{
  "d_model": 256,
  "activation": "swiglu",
  "router_score": "sigmoid",
  "balance_loss": 0.000298,
  "balance_bias": true,
  "lr_router": 0.000749,
  "norm": "rmsnorm",
  "beta1": 0.9,
  "train_tokens": 424800000
}
Below are experts of layer 4 (counted from 0) of a mixture-of-experts language model. Rows are named router (the router's row for the expert) and show model dimensions 0-255. Each number is 500 + 40 x the weight over its row's rms, rounded and kept within 0 to 999. Numbers have three digits each.
After each expert's rows: "mostly gets" lists some tokens that are sent to it at least half of the time. This comes from a sample of Wikipedia text that the model never trained on.

# expert 8
router:493472427504536428516544499481517475446489505483531550494473536502587436514550449424544508474501479498487492510530462537526435455453429459489482430530515491498449514497502485478543568496448504516580508579515539480515531529515438584473541423514514515498484487499467527515533536500465539511527507618466544431527486546440518531594483462479436463483438478470446484526442565457573619487542500484473484422513486540431510500389475578517502453547511556491508487533505543503534455484508549485447531423531499525491489424518505515501495451525487539512475569555496511455499548525506477460517494434539489501464503531485534555507439528563446460493520505458488537520453492480500443439401466586509547498550457505513495469511556495517420464479506452510533587497445509529489532492551464
mostly gets: "anc", " rest", " ent", " Car", " dec", " rec"

# expert 11
router:521584470451519455525503513474487507473537506449494436468477513480491456466545519531546555472487432571510541491528488471491474454474474451549437515561512466492468442505446452451475521468471592466472431536473555423516503512545503533505546480486505525488501434473557570597453509464536512534422517548437480527501519540475512487493471494592450442453472494474494509522469610501509535504567533488494400525475496490542412513446492502531462539553508513448443473476546543468586462526535518523452464481452478459524465458469528506472478473516535552526426493540491517447630428522479484531462546449493511568527541543450515552494428531518453497503467562474512421508437543460516548539415486514508477504463522497573442543529476545523434512519492468490522531504472502540493477559553548
mostly gets: "%", " would", " re", " than", " did", " can"

# expert 4
router:504536462472486493513539447501488510525560542484527506486495508527512499568496549435475561498553453591539513494514487440536480452483455507531474531564571476528421486543524482476546534488524580541583420467521524466496597498502407483515511458524490499536454488459549523543567517465466553539488427525456509511497605509485500529584460409524413515554396525409510547519503558483561508493504418473485481438502570478470503430529484529488473493493525508499497560533479482521486447580506495478455463494492445460477486442517531558506465480501431507492474485600450495510481492543464474536473485491525540515483564574515538590487454591525495523497527568458520462489471473482486531462475470484554493479491473440479480509500504512550438515503541503421508465553532465493447550573527554
mostly gets: " David", " Richard", " William", " James", "ton", "ford"

# expert 1
router:546523491471498464511537478446417516517515553472574527406477564543518469502560527547537539456510452523498540437514479440587455485461494441559506487549599499516482505507469483526524511513480559518546463496496533454522475510511443479442557443573535502531452486514519489560482502478455550535487468441496545481493493491485473497551503478566445434551452525498513573534459542496519544494437509468433436477537522525491485550414481463548462486554504485474504559505582485535521459503573549508465525444479515469494455437566520565482451453583485567573443499545483470448500526477426476499414509440505480565450510554518510491460458551500426499481525527479559536505462542477475522497530463514518502465496510507528536425484452549577463529514518487419544493468420546532532569573528503
mostly gets: " H", " Ch", " Le", " J", " who", " Sh"

# expert 3
router:552495479505507409563535525495422471526487500486515492480461530528511485578504441566570526463520441572547547462499514468525492500515480511452481482524465414466441467502461469463524542543485511536498388518486524441575505486529486461463522489455461509573454476586584546522479553474517538550478472486450492507534555471492486572553452503560516524589475530531460561561505479487542477510510446451486465505473502464506491471440403490527481481545548569465499485531495560523531488489512524488464525465463456483445481473552457551455446505502415521494405521572440514412501487578488451531495477474449488485531539518471569465504520534525505552516480589486510546483512520484554586459445481517496537478465485457566455496583496528577489467556512477540537486514428495527428522535534490
mostly gets: ".\"", "\".", "\",", " because", " but", " them"

# expert 0
router:590516509437507458533560467428511469519504505474481471437383540495528484528535450447498496463481406490484539474535491538578469489518503451469499490528553483441466463572532468465545502513462580538547481484568495495542518516524436466474542467537506516539445507517534543562529517494502494582452456486460477564557518564456467474549476490573472447514466508491426512519449484479471537491542494463449425485484496502484534497480477531516470493473522526448485568520536489554513427531530514489458519441474445492482453461525509520497452411487502553556441550492436517450518457532472481512420536514548481450437524469490557571481539543476488548515443577499467528541419493533478536454459477575587532530465477495569492464480485500501393512490517447542505518462441555515489492525604535
mostly gets: " +", " =", "1", "2", "ult", " Died"

# expert 7
router:498501492465534478557501425452395491502484504477601426489489544519562502533537490531464529490504528580576528498518462526526472449543482507479516427552572477503473490551528451435592554555434510546544518515524469361559539503535476488444547450538500555499489467483526540525491518499438532527459479480499520579526489538529491507553468482486484501558465545511508511536474509433563545482523488469425470480530466511478447461492486543517489478548510516441422556483547519573570507546560515445420510506457426412482520507504516589512500469505482558495445533524462507507556525547418497539489533460564520538532538549475482525468504485443441540508488546473496520553478469528548521468433492541506507477484465481527442471530463504494478532540569446486541538463480555522443559562510553
mostly gets: " the", " his", " its", "The", " The", " their"

# expert 2
router:510561446482595521515586500450437489435490547491490475432469552597581513524549513505488530365533452550505518506537480441584459497493473412498532465472468508445512444501448478474558507514505515533509451489538518434542524459468396496528499516503505499484433485554499507508524487516471503549520489431398491522489532496483477476530522502526529541509468474530458540557467560495496537467553516472476455513562541540433491499444467553590472504520508456481510528480559474529518476541510485427481540482465498462454483488519554556402490420518484551590447563531487513443541489464513447506502520551526455570486514552520522539498480481522442498467467524490501570482486473462525585492426489544560503445486490540524474501566531468538429529515549436465507504484419452517486507504508500
mostly gets: " New", " there", " due", " pro", " post", " There"

# expert 5
router:519499513475546460499602446489511532424479527469518548497386578516571463544543526485554515445529478499521453499534461463526433455502496499476499513510526464538514454497465515493507513486434554557586501476545510467492493512456493517548506420509467525539529492552524519459546582487502479528493437490474483522495528523493492538550462443553493450483520511527522526516495529504545484443508461494466469506502554512483486481449492486526517459511511527492518518553499511510484416556547544468487521491506469489509405464531555555515452404529478623550477548535442530434506480527440494573402556428529499546449535512435542505492465510519412520504438523494546510548436553487448561490569446560518486480458471497600387466482488521559406529511506439489528523542480485545474491526549477
mostly gets: " team", " season", " film", " career", " place", " name"

# expert 10
router:540456474443591501537490485480532484481464557480466443522490571533487451506529517531449512439524444567502503565527454487562452453518455484475417520545533466514437454538522514487540483512453597477574468548516493489473566561528460491503490467478481490506460460515541497518514544496502556560505461478420489514478574520486458472538433478572450452506482510456461504538451515522463502461499454426472467540575531490450441469470479555529468484515540527446503551573521506466516475499456558463494487424476503539435504486521548515521554479532507552534434539553436500488561426512434470500415525514480548543466551531499567564521468561499467552462450524490475541511436476486526499456454465554551530474461513520573532482520516511573498503595503455427538575504469569507448553551537502
mostly gets: " of", " were", " by", " are", " from", ");"

# expert 9
router:514542536447508504507501500406512522450495510413527521469498526554542426646497479497547533466521476517509500510516419433555435425493469495481449541511486484447427445476505443509519508485470513528557444534556424443496532528530414503472509490534483512504520535516512503512492531512527470563429485520465451497509541566536483474607449483588431504493447527484456540572494497524523544532477500461466425535498540481489505394476450505509561537545557505497511542506557551549541499485520510460451485492474459425477520463550488582404433446524494561484475518575458522489533505525444498555474556469505496543479530554459540505522479531514497558558468480481543520492466465481547525460449467535542518476498492507550429498525503511526447609565513458435493523495509482492476526532532474
mostly gets: " years", "ics", " century", " family", "ations", "ium"

# expert 6
router:545526490496548402547503449472442561408452539468518455455483522531541511503493547535481536518476415513550487469581452478552416492437504469471496490512474435460455411548482427500577451520495502469495510552587538460530483555496487526512563490460510594581528465592521551530519569473454460509463528509498535530546575523537429504526488466496447483544484558449509539474481545494526504467502500453483461464502564574501491552432498532500479514480540516492521524544536538496537455561514491521440500422502531516437439497504555552470469466474477541566439565526462530482514530504482517558484539453541503511424554556479501536501426528493498475544454551520486540545428506445508534479532457544467536455472506518486498487511486467564440511489474466494519568522463567458494572559505535
mostly gets: " have", " has", " it", "In", " had", " where"